Experts of a small language model.
Size: 17 layers, vocabulary 8192, 61.1M parameters.
Below are experts of layer 10 (counted from 0) of a mixture-of-experts language model. Rows are named router (the router's row for the expert), gate (a neuron's input weights, with its number), up (a neuron's input weights, with its number) and show model dimensions 128-191. Each number is 128 + 32 x the weight over its row's rms, rounded and kept within 0 to 255. Numbers have three digits each.
Before each expert's rows: "mostly gets" lists some tokens that are sent to it at least half of the time. This comes from a sample of Wikipedia text that the model never trained on.

# expert 31
mostly gets: " \"", ").", " [", "\".", " '", ".\""
router:157097233121157164137143057083144094126150213137158115114119110108147153108132100096143128162101113122150117111176120128150097132136116117112143122075056088095169065050116173133148140126164154
gate0:088132153189111102126111115078083110086142147104155084148124149159141143165178080148124083114144152093133155065124101135160141131162143101157156136129019082130190101102146136143118103127158172
up0:138089144094148067143110111155130154080174111112178118109112140157156134199196090053111162161168114070103196117164143102152156163201107101139075080142120131153087120097166152148126129125140143
gate1:098107159103117131122155140106134166107130173108168127065145172104060096084104103093091170140194107095077120173161176177093108158128179097128136111154096150124126083167156110087104112194127182
up1:133110123150142111143138137149141139074095151084108126142134159115099138101139098126179138057152108086133144111147168162131142135175145121099119102161153146170111117176137102176089142179136108
gate2:104188094152124134147116071173129129126109177117121115187116130200100128143132122100150137133140115153115171109102146132153114118114214118069114091101027166121110144113130124104118150131106131
up2:133141135110120112121135064114158100140103154171127152164098127157169106154099168133140111129135120120151151132080095129181099213072204123085102096080030117099121160089134134112115157158130101
gate3:138141177123088167139121120094156097112117166156127126157174165125111083134155132163113120166135139197156165133173153097106122090180132127108075095175105088154205125167153135150123123117108165
up3:109157111131184160134150122188125197119198092136163155150083084151161127139128072086128134129140162085063146098105141172110105126096140136139166111097125158097121126111086140099134155176122164
gate4:075139147113138073128158136131115206153145083098143178078153105109159148154095116062163144119101096088121127116139064090150067122097129162134125135123083156074101100111068141148139150177126123
up4:101119145127118103126175130166104097138126126121097130111156138187155186126168129151123083114132111118146124135103085134165146174090132051103122083085134174081138078072142144170105181106162104
gate5:147117142130128132165111120151185082074140142163062125135138134135141141118117149143145168129137122116124129126088107157117091116123065064114153090141116069172098185163156072126144092128156150
up5:105140152141147132161126156113220080138114201116102123108070091115137134126109138094101204151120171153127042130103118116173164123120083069175138121140139182095096185158133106144091093090151179
gate6:122134095105099170166124102126165137092149162152148113094154130140115125122134117112153195089131129069109157121146125152140144164105189152111130148106100128139113167164139127178128125096169186
up6:090112117115099112110156130069150130113172185128167099042141137092080164157125102134155069059122112110119166155167121131141147163145126115127146121106067072132134131128164130203093153123138153
gate7:146117147135120130126092117145131125111149159170165159124121155157148107145091094121200100162142090192115131083124067121174100135162183095093150111100096128142130125110099172155114132067156142
up7:112147104128119130139143164140160185160150072116164107192153104129087124167127172157057129107085075107109120166144130016095164110063094124146189120175151175164121169126166094118149142123124131
gate8:171126195107106061165173084126096116124112164181082141095104102159134066127110127137190146164125096125107127102146056088165140033136114121200103113105084109077119150072091165078148159096101165
up8:153124101122147161092103147143143159105132086080103183185164176082140155131143102155096086090090151095088141098103163144084068204097178115106127127147160170184082143170178070157094079218147076
gate9:162115161163152129138092123166172113121088147072167115150153056121110133107163110166171078114187143141128146093175168154065171081118082130116119142181089066142112207125139140088123141105169125
up9:116110143153140087135116085079149119153081121120167084119169072123161162121176102147127046143180134113134144108145145133093133125130112122110136172171084041166123172115158144069097119163168135
gate10:161141122051124146057087115119169124131179165103118134161148076121090150162153123190145082115098111177124230073151103101127080145154097082132139117100087154123115127167148189104231139101138171
up10:155128181082181100071116125124121092096179127067074153146115063172136148134124089104156156098102120113117197063140158128098099161103108114157123103096071163164111139123114155073147166098126165
gate11:113140152119164184146151101137143145058103149092134080126175146129122111099169070113113157150084116152130109132130176116038125117127125114150093123103106148102173151084114161112104072123208098
up11:065157113115168143123108111136119129103065151102154074110177127123119096146110085082101191112104117126114089132093190095112163135113084128170109112099117129097150141106128150111098097141210114
gate12:155151136171102114159127133136144134093130213112103094158127158156137138123118169087106158085122139125200112110076100126147132090133164072113143153134121142121111104145118147094149151153150162
up12:110181088123133172209100147126174097097126122194139080093143154082147098091130153124184141083095147134148113116115094114110164101171171094091131154082147140123115144122129155097160170164102173
gate13:089157166138131151147099099160088158104143150153103122062143139156143133144158100151158062234094121125105135118070130144088100097118143113191143151132143072121144124093113173140120133142200184
up13:143148165104149086122173130127156069160152126114135086180125144133144129117091137073136165053152113088171130117177116081178131173140102089048120093103154169144146105148082117090144155115065099
gate14:161093150129105110110095177109167126052122171176189116162097133089169132140209135093161124126076122101134120110110100121142133084140111062124205081156152066106142121167073117141174114127118200
up14:117168081135124133073151128142116098109097098122086188105076126168120143128118134137119143128110114166146161103130127140144087191121119124046101158189081157179143099116110137102127088151143114
gate15:207113123052171165102137078113131145132094117165120128147084131112116165059205141133125077139155129102114142089170182128125098125105142146174080137096188083113149157075159156149088177098132114
up15:129139146155139104107115168204133122098159189103083148122179147113116083164102153088156206119168165162096087141089085125130141104177104078106169114219087210149127137144101109086152102184136161
gate16:123145174093123126145166073125179123123043117104102119119111102097157195131114085120153149112104135142155075184118107163165146135178111143177147175074134109095087069110114132081130136086119095
up16:165122116074114119114136082110153134150170150183095079167137133110145106083087133124136119102129179115149135071143200165126108094074175116106110125129174117105117197154114145168115126206122145
gate17:102087194120109109133144137140131139069095182179169094135133127102153152115133124106174129086113119160145167101138160085082136134190102090130124138125145082105133150145133162124091125173136142
up17:085149105118159150109138110105135125127139076145060078158073102131098147146124125113065144133122096095133112124148171159136125138109146170136087112139164175122082105105069077139157111121123182
gate18:160119164172167129130143127100139092161100195147150133155156113113166169110161131107147085142107179146169122144157102146115091111153115138104141139082196133045105166166115179135188140048132123
up18:095128140154140131088163089126112130128081183145129118148234115073132120139147206121133085127121150150139124120178060077164101149189088164136145153089200090140102179128125152134094167123089134
gate19:072161110103067154074173168120143124173097072169105090085109143150075134189159128155131135106171171092138116077156160186138123049138110058116167107119105067140124160111135105118107123172117077
up19:142155189132062126147114198138178136171085141159119104097141119114098137246111154089128143108147197095152133106171112127164177103193177070109181132089090073123131106160080150132157121108091136
gate20:125135159141190148146159163123151113118199128153106047087136092117154111164132116109116124183128116186177125105158110118098124178164119093100106144091141149074133119127111140155113157072089140
up20:112143108155079121129077121137117096108172156138155164197171104167139102150130141122164087080093141141141140131149130123108105129134140168121145163147118121181106111133126176112108072113115083
gate21:001107205121105109145168168132122074102123132111133197073088114128140127112114107125094158171126126044105145126136126163134133137077189058150078128089088107101075086135163088116157117095134162
up21:169083159154144086098116106100119120198107144127113070090179133124112147129102118084111135100133077069120151172147133141138129129121155130141113182076210171167097096145138147081068113139149136
gate22:127130190140099080103143179090197141143119185132100133209048102164097141117094093073112169131123095154173184127110163124129113135105104131094126143154110157165158090144117157165100208108123137
up22:136100154139117127141213142137057067150131092111111124142124116152191161103053115139156110076030084171137092152115154111127202148052117177145150138064112105076169171100092107116133108132177141
gate23:098137142181124112139126163097103128107210177119144142121113127149109146180075128169121095110069089145144171106118151182116139188078166140073122102131126109114110087110134110150099140096151149
up23:206124112195151079106103137116121088064178186053108131159150138137143122137123147109118195125161123058100113135085149124120111179132134112089098165119171179167127169077181132134121150142139178
gate24:139128204129138177136142156131128039147217122162101128141137099146149148103066127112177104162114116112154203142109041076113172148136121158168142120171109101140116161173149119135129139049097119
up24:127127099121113148107151129159164112076180061105085173114140185085135103122093129168157097182159101115080222187129147127099131115105135154123136116121071174162109117146139105128155110086132130
gate25:155151178128102186205108066121147124112131179161122169123104106174174072134092098122172167163128133099180124088114095155148109122113134106160132122075066123072161108078093137093115188119118168
up25:124080168094093148181196144082193172115088148124143113115059122142140111138102092085095160162149122134192081144149134193137187068128121133211153127089084078082115121122118074122133150138069179
gate26:072118169105139120100111111091098075149144166134134152107158112162147161143111112155127116108153158107146128116149126147113107122114169100204108138163103094094085156126098165129109125106148123
up26:113153093136081120216165131091142101142140176134103132104139120123159168162116153090152166080092151093134075134148155127208227094136116129169125181091124076109112115081062154116189143100151123
gate27:176076189126116087157111092156121076154111122150084136159147124209034140095112149115126098193103059177125090092104124119145062095106100097183085177155158111137118120104133185154086147097153088
up27:119092106119098134078072065116150107152130167156123132163132160146117098096166129201122092104093104171169096095147149143127078196094105109125081163132138062119118133140148124139203110158157109
gate28:152095092081136173167118098149074076111197123177086126152143110157140166160119132194182105151133074164123109085158111139120149149141130098143105128102120139102096066111131142147132129144128171
up28:086143100145119160121148109095155145060090112092140186105180116121136134157128131117095155140073169147150114149192085127086108073107109151113159085106122088167119147071122119076170148115115159
gate29:141137119109121130136176082129154160100146140121145122123149154123119145146140121118193097110121105088102184059132142093105194141143150115111083156012142090120133124103128149082117088165161078
up29:158135119125129104180125211146122087121129045136142124139141169083114099126111137150099148113082137172127140121157119126141098083107144040165123120214115163081129148160160087152167146153104150
gate30:087083139126126089157157147080138043151136171148152133089105137158177115151091117104154149148111101077118065144182150091175128100097117148100120105119126144103173088062127166128135108061110180
up30:167125164129130155093161140164153147150135122095131117154141110151133247058096145100074125092137133156165129112192178173114153139132098107119090107113047169136091171156115143110124157112099130
gate31:101192112146156157134059084123107177109118133123162117113173122118167180134125126135120111126086143113106115112194159145127092119118150083147143119108071088129170128103150160143174116106169102
up31:065142135196140138113142082101101161131113116154170134120152055194133159098105117152144130131140156114149107124176187131121134151101123080130152090105061106119157144094105141090169137142155070
gate32:143084172119144128178115107114155130111170139095120102198054136114137105100158141092134135102137145170140095088070059117146086149138075082134169132164153123159107135141149090156099205113087094
up32:104151035141101118186084106186165117113094128072141144114124092159151104114160150120121113074151097089099111158140160179150123125091127174129122119145157094127127120101152159160126140150102170

# expert 5
mostly gets: "°W", " —;", "\\", " ESP", " –;", " MF"
router:128131121112194138147102097135176144107161184116138046117111162083137133154156144133125094143085074112087117113162149137121101120105150154072118183083194090111129143046116162082149116170131161
gate0:148198130076073092147160106103111122193125132163081102189124093177117168095089112097104185121122149089210123115117187066130185091124054123146079131154125140161146112095120147110143114124165156
up0:203133109150165172080165157154154082153131093152111125110160116158117080137218141149152097111139089146121154172122123160171157180066125109071191078131158069119151158145177099084205124097105160
gate1:152158129086154132097147118105117097113113164139109098101141127129167096109212131122134159163124159139106104108135076139141145082158116158158142090134103101094129174115102157114089118101144134
up1:190120091104077125090105110133081164113158092155121179087183110128131190093101161089109142135112169131098140080100137108140113178092143101134115130059109159157146079159137123121146138163129118
gate2:108088107123150148150089137110115148039109183166152107089134142146168146101073082124150140117095135069104143101186137123142129125070159126039208154109179132173185124099079102087105149110090200
up2:110109101087156138190092126139056165100098116168157110114158194116170086123090080124118094092073117143079107104173164084147104142149144152119128156082206078147123108092144097149073124169137154
gate3:110132142139114147136165117167074129089089143189130097138101129151138083123142102067143159163189113096125126111138144139131123102155078075132105143060118155110174100101136093156121114142143144
up3:088197167142088125161132102122157107046123119096148175119112145071179102073132123111172153085089147125151187107144095117107068108150155129079169085169159163162139109172116115134179144169107137
gate4:082123146101105176111180060170082099141147140136121173100188115140136078158108109136121110133147088145119101142085109116142066036093200155153086124123150105137112170105099124117221119089142123
up4:197142066156148089150164178138113155100084127185094139135106159107098127107150087108132184116107130096120117129105075151135158130132087123124137118141108166055180072149127139079052116169158140
gate5:081129146146137156135118133116160155095140146135148135075177146106127089084063117150122161123161169103140137157226122119133121130094179100123111102117147173163185095147087132131130109078149146
up5:139124126115138102085120082111157137090166175062121171112121130107141158135083147097159139094146084055147073125119091159097046127127162124174106115177084097149164147113157147111232081075142188
gate6:181145179121127177193112193109107134104220140108070085152081127108093093155150159069169147151109085145154126110153125112149077098097116137180142151153060133118178132077107110169130157100176172
up6:201123199174134188163112103079144153135161182130108135125087143058142130126194139127171133152143061164123109129093100130176071084102054110129122145129083143066204083059115152147170138101132147
gate7:164131144168167118156110168147158111073101174185095090084162185118126125142137162148151103148082097184083151086166081138072177189092186077146192133125177098144130140141143110107107108035148169
up7:146140090177149064106112160162194157135124101120093141061173138120122123118154166170124097132106086170040100119124116169110184111069163085184129100110134161132145163104136085070175089122135175
gate8:117143159135185142130086131107149072126138173142108130166089127141153114146132138155148135143133161135106168107094119183127125112096134156115144128107132143085151145161141173133064121090156168
up8:130104138133138111133148156130148062175148165147144178149095124176129108138140191083107163142121090099145142128148124154097127134123186111183135087181128197181113106101135159123159117161137137
gate9:128149132139108146192196128192080136162072160175127121174159089139136132100096086135127164134117122136162133111149128094144084111140098120125105094101087111103078122110085073108149137070129126
up9:117154123188121127137175136161120180193086141137111068142150108139129121094094130138145144136145095200155123118149107100128141103136100135136087130109139045107092122099142103112199178057105128
gate10:171145133147161158070184170182108206119067092162110081139148122064094120065119092141117128127160097107162118086107113144100112148091099072184167072167083132078137115118132056133143149108139127
up10:141154117117084127131088125141142073131143103143127112131087125142098132164159116107157097152070153101089169152075144151119160060142156149077086112094150095116119099154150104100157103148112149
gate11:093068097116098131097110180158097107186151170126059172174194160215127093196137117173128141050129134165137150155156111138137101148146205132136156141137143136097103161151120171080156157085120157
up11:154106135115106111205124122095134191118164128163080166124136104087156130080130129108116110122163123097173102084110114140133137122067086117115068120158092119153137100129107117140136134233090105
gate12:084129088087135094160113160151159139115150108147074089138106132160130159175207121138135095108199102099098127095098154183112099149191140071159105215059143118092086122124111187090170185153133172
up12:104096065112051135115122154089112135139079140134087140170087126118074130133103183173104096138147112134127132088132169143130088144150110075065126133172088114102119139173120130158103154139116081
gate13:151139128128091135128130120121112147160123177131121119148184100147120141115122103159127112140113132181143153114104153149117206133098146121085160105145122126070166135154092191084098106120175143
up13:108120125143139082126151123106180122104106150116125146091074181145128102121078117179217116106128121111173094133167104135111098153143159092182111151121155147189117076112162116176127113134065151
gate14:090131160156067150127111128106108136158115176101140089128162181106124180113085120134136188086145127128107149169109134132129148109095145135076157120141124138081125149182126150125127101169099122
up14:148095122151101141094116148098138119117074150157119131129098159100141184156079087159168149138142153220052121144046090131131125104111126096131096097098092090119119159131128128129055133057126147
gate15:136126159202083110146099123112202151110164112154142154144126118129125114159121153064153126155166145100148184092123158106056147138111186136098109149095163181131167183144119093137153150116077154
up15:159184131110139185138114150147083096150175138132095114159119133182153123107146125121128117147156120161071090139129146144151085130113117095176142125185104065119123071172169123096118107065179140
gate16:122151143116125153174211143165083105162141144132127134152134157130099143100119062068135187058088104138154089117120129120117145114130091144168164124103169081183137087139103137146106147149142169
up16:132121082096097111116115082119116128100160126123172109126164065152106184154082126122113109155161135074104171136170159086065137173096138166088100100163115083144127159110111176171171155064110137
gate17:176150105139138108157118118139182118084118123122120038113139175088169173125130176109163092148113134130115165121148171112156136156102084091088143159047151151100124121108118160124138127187133143
up17:118154138155063115095211163127115183158078113109097108130161120190150133084121081164126151147186116165126139113121100119119131137102141069137179098102091152094174127137169078106113160110132143
gate18:101131088101153098088112098145139070137182115119091122130124133154120070103136173137142118125122156150091116166130195124153109104156151117144116130108132103147096160093097107148103111131124106
up18:098118125091078103065119047150068089085131093113120132138219108202125128136154148073112121134169104155099146171144125154098144101152087133127119155140081124112134155104092138190120091088101104
gate19:129127114110170119124147128150179114088125118063182093085184203150131172105165118046140115123081150117121182098196215121110118184095115131109160105134166116122122073110135084100136172140126137
up19:128129049124074072163146118145116079073113118113117144141121155111090144137157114104104109101087160120075122082146091110168152137083118114162128095143121131081116143121109112177084152110112120
gate20:103140189153155087162194129175107154176152130178135107124100128127104077088168136131167082157123100193157097121128129155093118125120083068190195124107113150112163139183119110163143123123070118
up20:057195153083127173159149108106123052126147113047136112186140105149185092118144109074107112114185160129114123163119192119136102103142095137135147200073138163135126090133100111097113135094130100
gate21:137120096103116118071130111159121110150097094109149127080104099149133112127149168160124121116063103138202089138142144156161096118139130106129145169132141100158125106176166140211111119197129023
up21:111114158128140130104146125156140134094109089088151118146096067086124081136125145138115134106038073141107107129137144109155124136144115152078156148102166111098168120145136088125100152217038079
gate22:088127167142099178113141109124158139129178110126121095148146110167136123140099132155197119145095083145151107100113090137096100128083116144140156116124076100205154130124116139084188166121137067
up22:110071078101153192109154175134160183181112161151146093168143098145127163081175111096097111157149120118131109178115162164087157091106167156100123131157129113147132114142134139077121125162114131
gate23:113145136074147148121158121037167142078105128212131187088173131147139063129129080119120110119128127150108135141157100171123131143097163125131153110166119069125132136090138160101093112120121165
up23:131145136095114147173083165135097152108111147093142123139155119095117187166114133110103118154086128134151091182150122158111143059148131114119103153115162137159086115129104148164135213138134059
gate24:118194126150124146133132162168159120131117141132172085151123120122118120084108081073125201164109114154132104093141122147141095143087138121142103144125136105073104120124167136170092145192161155
up24:107160140198123054134152219150119093117119154101141089088175093147083134132132168163122160094102138131122083174123132168149149140092147174148166157053123177070082173114161083114039110169213140
gate25:062168217121169113116129096122174086123139154197087150130194107142132079127129120108129175096099124164133119094152146116100154116118140150178150215119088086128109151131124103108135080129156153
up25:130146136084158191101147134129126165158041138206103071167110183115104117093082124116117148141112128086105102115108064096164090099129109126156126160136126136137170146095127090136191134116154139
gate26:159116079100120159141147075108161177086120191094132153155173125098083099141106172116104160087104197099153190130133176100102104085160133112114143082085112125194162141186053108128216104110126150
up26:095191118169183164109133129171093129180130148147126154096147176080108140089172095069132084155132098194131096125181085138139119175120161150083149111177149130076191055112140060176112127100211123
gate27:147142089110161123114179130113134143150142160141117152145156126124097091096138111146138200133137188153137104142152081094187180137212112117095112154163015131120083158113160097096109136083134108
up27:125165103138101165114113076097126098086112101168133148092158128149181151159098163108154094119111084137114150134094120176121072085107164155106128142192144131158114123100074179145140114155128074
gate28:137102104117191128118088162117147106172127167149154149101127133133121119168165151113121104129135119184149128125144137152173165098150171118080105177134180070101110118128106216069114102144128160
up28:139137083139137114124159157173158100177080117141093141043103153110092096108106129119151122127143113141118129154136150140181159164129162142129099129058197138082058103128144192087097110133074111
gate29:077135179139111142182071094129150119087189106139124146170163115139091142159130147136149098118125070144129167118147097087112108095125182075147086146143117073074065122080146152174144101169163123
up29:147120115143088133139194184143115167171094210151148152101152114117118093107107103120114132182138145140074098140156173119143173110167162186121188118105164189130133170116119040093136047140109149
gate30:110150138116119146153123164167124113173155166151071107122151147093107134124108156134131180129088182156130122111205136152188053170133157161095126147081149122084094174139165136147132091065157141
up30:120098113141084082131098161153121072066194176078128111172121085205148134147177158131095174138138128130085149122063098124127167129152066068134092154167125094139101126071192141162069136066173127
gate31:117087126147113124074080158157121151169143141070043138150161164072123132140149119175171106131121132137128135121092076167136107129083083169182095152218133148119131162085161161118133094178169066
up31:156169065094122168151128109164149087103134074126173131076064129123113144095121147091109122100109128138121151162122153131145060175136154190141189081085143095139190114119160095142132126123109119
gate32:174107144150131119119136131121118152115184151129135153124199131129146146153115161165125097114177099158089151154138074110073071148123166130166127121068118129151094110135076111204163161090184091
up32:076141137135119140127118112096103135147171180118095171185130098123163134183114170140131064148140110096137159144098114083109115082142192178165069111104104166098111141123093108134127137146201087

# expert 19
mostly gets: " he", " they", " and", " had", " but", " would"
router:128173185131135142136120063146129090115186124170131071149124129119146196171135126090173087177108059123114123100147109175137101150145119121122067138122105095087120114032125171113150144113157113
gate0:144167120162208112129135110127116199093136115142160150159098088073115113117126139131170101196067126113160102164135116077123167112121103146151183118131153168128151113089148112154091125112097103
up0:126145128099152131143075111112127099127113160190095092019143165191118161218120140137127151147142208105072106116093166133151198143135097143161150135154106145088128135119129134114148098156125141
gate1:139151128104098084144190151116105135144069166136031132209138165096128155155196110163166092177134105141173125132194076139121123136130084165190071131104186159100123148101156118109151154087101109
up1:132242140132121100153156149111146166146093155113069130130116143133181160144160113114165090173161123106152131146158107166119163143112095173133070147095153153117134131107171126022186132145069111
gate2:110150165120143121064117139119121104148136106204030107190118123133118177167126106119169119136082090170142137127129104129101094098153136122170129201111075106088160164093139129087081139132169158
up2:114108108076141077084109144113129061164065072173114124160063170147144167152121119093153130110094097184121116164136105145138102168132167140158160162133085123128131132094177125146054168165142144
gate3:189147150146111107157154084118165097158158215170094098142136110143118142176123129125113131114136155112174109088113079128148175111130134138157090120115102064087105116087161141154132174079149155
up3:074121119130072133130091063140141130177153072079132141108094077113182055113096141108153125070109159077101129103126071166157137153091119128135090065192103092166123121128158148134128134120139054
gate4:137158161168093065160105115103096135115123094154111159155093102137159149114106129133172091150063134177148112130159090169136115111105172102137061175139104068109079174081091068080134138152144112
up4:188124092089101075105113088141149140115161110147113117169141141146118128097122139136164102156100104120091149126135134146094061130148124114109104133104078072146111129112168132128139134138151129
gate5:152145175168101073150143100129089137069086134119071149091126129122152118128085134185129096104109104159163106107146097080140075115094129179122126147160095125149160121085153132124117128070177093
up5:087138124117141145080095129113112124184149182162132113184179142092108141109125099100159174158142127079073139132092160116100139111214129111132148113062102156108113160135098083130136090149068130
gate6:114131151120117130130073087197101087108174134107142121135133145126133171124087112155154135143141152093093185031115169126092146176138098171108113062111073085146133100123134103072152083071133112
up6:142132129116158101113139109160193104150184142098123117121138070173142129123090097116137116107163140091075163109111214114070133171166133142101074118099103075120118164146156158097120119073191142
gate7:137163171117084101117196115069076165124149160169086133178148123144097102156117128137193159064115090091127104104163071122107125135108140086101138153132094140164167103075123128122115191157095082
up7:100062130060117087095107126172161164088152083116114136173130197147119144165138130114121150133069141123144128077172179161137087162099150188147120122108136106127107145138165123141120133188180126
gate8:166100111154115103121112162114122130156115154204072120104148134162124125122135125115148128126186138175127147125194130134152162145131131135142105140151183056098084109103098177124157062066159195
up8:093197181109091172169143156102126137160065162087158144155128107141116101109129115070152163110113174058179123128109188097130089160155119166109114134135167184186175105117113100082087154155082133
gate9:141178145056145149157151108126081177164128193124124111132142177123076082114166147112160136153174104117104133124122147112135145069114164163164129124132125143140102110116128126148064136152158127
up9:125130117136175192101157170134150166125123075085134116155162065117154152126100134139078090089079165155164158112166174089127109121091116119131102152075142152157130137115117104112131109133134142
gate10:113100149112119083104132127142151137177097148180118119140177076130147079116174089151108095149175090166127127132101084178062069089127151075124160157116086102108136146132141178111108113191106158
up10:094102079154094139132090106111150160065121180138092147146160143129144102083173187127179103176094103166112153151147113118128105042130150082174179142120168082142169107085133141080129104067125180
gate11:134169188086122169162150091107154116171188109137092022182092117092132115081055136133084155151150098132177122146090146131101121088070131116071119120087140044097108139144132063098090125123111106
up11:161139088107128142169103098115176084057148166131114102113129134159155173129150145105111075091119132120112168118125194135150221140192122167112069105162069117115072160108169097087092146163121114
gate12:146168149159119117123130143142087116156196144137166144150164133140125108174098132124138172138092127139154125096096114100083148177079095144131082133019148103110139088066091138145120107036147149
up12:160109161086125044049087143130072099130158131133127164164156136131146113178153119082135142187143139161168184079124112136084155186134118120172144118132075132092139125177136121111185127077162110
gate13:178133160101160094147155104096107141118180120136054138134130151159124124141114145127144154091152105188154144082115111122152141139079157159110105096238099137171114115081061089078176092115130158
up13:158135161141099092125151137117158173131131125147120097122113139089084137172088098152140095149174105100126116142079069126159124161111156132126126113128116152142132168101159100184082142152122127
gate14:165115170111087130185130116122166145163115195139128134102145161124133153165138110074091107151090092091139147087107133091176123132133162046132176159132146139177100136190151106099137093137123161
up14:116137162089086137155155137198145104109161061175135082132121136105147157086074111127128174170175117132120180111114170156076124157068092128128095101072123122127130154116136141062088147119142113
gate15:106108165168141194127182146122167061124135115163132081085110119127121178127111114137183103092106112130138143142161176079132157194097140130126146133158173067082120136150117137205105173053131140
up15:155126129091132138114124134085172152134119097080080141164118130164109123139128118158060141131139113088152182141120118157125123149070153145113158143115167115129137132116138125145101164103133154
gate16:133096133147086133097110115139120057114168137171074063120157110177119071075126146085110155115134095146200147094055125119175122137082147067082127154176103097140089101141092126092117128078168126
up16:114125168107102121140133086172091062157129118156071061161115124155131114141135136078116147165218127115134119034145151132126080158105099130125100140134133094124131157122095127111059190112115147
gate17:083191115115174147140109106133176107127204123136121166091113160188121112121113128117160115148109065150140166104140132138165116192124181112154088178130116092140088130110121155192171144077155098
up17:141122068124109127178126129176115134172119184110122116151146112088139128134116145073150104097165173113158145121125111109111213106129131173103126076111099120079111108168163093100106056144093186
gate18:097191118158095090119101132127238098138100148128112092129178145124121153154154150102164126086105142077161166101172079142130117170105103074059142126171105099171096121103151098040158169127138115
up18:152162115146133145156140149163137101134180112083144124159081120124124099062180158132116117051112139177167189131152137109152172154102096092156167082109117109160115112121164162114139118112175118
gate19:100121129115129174167126138125113147114145125168125149098076074129096142135149131169086100177160072073079143153108095181161132159139093117123144124104106087111156109123136098063126148010121093
up19:153138122121116140128109150110130198151127126156151176109083077146126196118117031151107112221175133117119122117128105189156169170136074096131109166115085118090132141128129092148176102053144119
gate20:156143156143142157117115092133104127191169137145111127145111184077165075163113108126167094123120092124170187103160082098100078134154147094166151122136128132103145117075102198157115097122132126
up20:129101184169129150086123078111085082153199105137120143204126105085187117149101135123107097126140086158155160078120148078101073147105142142115167104114089135098137151096151145140094111144134102
gate21:131167161134096126155118091124105053151204175110066142152146095119153093154100089103162119102090141184128150101140051089104105164147119146123103100109053099088147106121093154124097096150073139
up21:122192146138058148156115127113083090164177134154139154130134076101148123117051128123165133101111111113149165098100103122127107196136091146124103099098084129110167110124076146076142109131090133
gate22:092084155083180087188068121127161077057159185163126080157138150103113166137121103089122134137135162099139148132108097116109109102157129151157073135104152126154144112165101098096126181113130133
up22:137091173092182133155089074104101091088130154116151100118115206089130216134112109078154116179078117103133127116060076163125146075120120118142158144180171139152112082115076112062066087164126126
gate23:093067128098131076190120162149180135104144127134126087190163184142134207195089145093166079177080102151064158115161130083115064123167128143109164124055110119042066102174134152193146167149136133
up23:093116148194099125190129125100158114156163176135147100163216140090119079128097131116079126165072123145148135125139132082144122132191078120111122126129138130078166071158189080152162120110118156
gate24:139160089106093155143123104190158054139140123154073075141166142164116127125172153087162154081213169140142151081090141141158088093196119132047063152125090117146071125186102130130076166105161101
up24:115146103135118137153157122111161156149104161115126152165163099119103128157109150174063097099154176094107203169162160063072218118158173180114182065181154148108182192157140096127137084171168147
gate25:205154098120176138183082089157150155095125111167134142129100087094191134136127120075186120105095096188140131112128120109103109114086121081118070188140099176160093084075114118128194130137097101
up25:092093117138119115097095126121076108144107157120106098106073146169182077085164117124135153079188071124144097122109125202210170094093161107140093066091134130119121099131139120091113128087169164
gate26:147091170138070119112133114148170073122106161135085136112136099118144123092138132168128073097130109117100109132121124117153068106120144139103108085102128154162166072112157169086106111068177073
up26:080065170131146162076166160179116137213122155150114110112097085106113105178107149111115145128160088104152129146124082178167131108149152072145124148138134086146162193114104122130141156124110147
gate27:143190076122085144134137150154105139116144086200086124171144150174105140132197131097139139131110097168161109128118133141148099110125129134139081176150116154137125108039114134125124146094140119
up27:097088185119142080126106162088102107090126158095128152046113102124119151149091104167158121115141153130109126111154114126107124161157126101172160115055110076121110144183065136103109158153077158
gate28:126188144135142147151116141129156103093154139114141125134185121147123117160159145125130130204103095125150098137198165063101096133152122197144105094029108075117177179111086147141137145036086142
up28:145133123146121091126126150123110131173093120117061156150119124112090154119120083118131146092164179164133131095100152113164164133138090083091142156190150172154070069186147087115110075188191139
gate29:190112185112110130155188106092100112187146134193129129070092108105110134112153084155136069178145114108168138087133071129106098134176086096100157127100130083103129122065134181171120124090159114
up29:121115106128118126094124099121176135095121149078107114175157175101148133140090170085104161083142095194088119175138168145118182064124193188141135129186104163134096139207096077112110129146089153
gate30:135145185116147115093190122138166159153224104194131114135154085140173168139111089146159121184189114099123136177120100128111162147121074101130138135166091125153140106092073176097177132081156116
up30:107135081139100133167104101140074108116127110141149169123069147075104117133164174151132144081165135089157146063157147151112131207110049089141077100119154116111120155116175143170102157083109103
gate31:138113137069116202153131087142204116144143097130101078172206084077140173136114078131165088121122148127166169116134145096144113107098099130049126096102114119131109089086125157042179146104177109
up31:107144124137123100156121155155113142082134174114149182088116178129115081145168156166110162120114110118120144114145123103080111153200175157198116176118148144119124116170142107194125075151116164
gate32:157106171157094069124134110149089110119132119159150143138071134095135188172058095184150080159147096128195151130192102139088161161157111152148110110094088127150099131101083167107171124116157115
up32:201091102145143162105144135186138157150131102188190109111053155106145145116117125150088132166128089122181104127181088207085160152151151102144142126118134061156122140077124193143194102146117152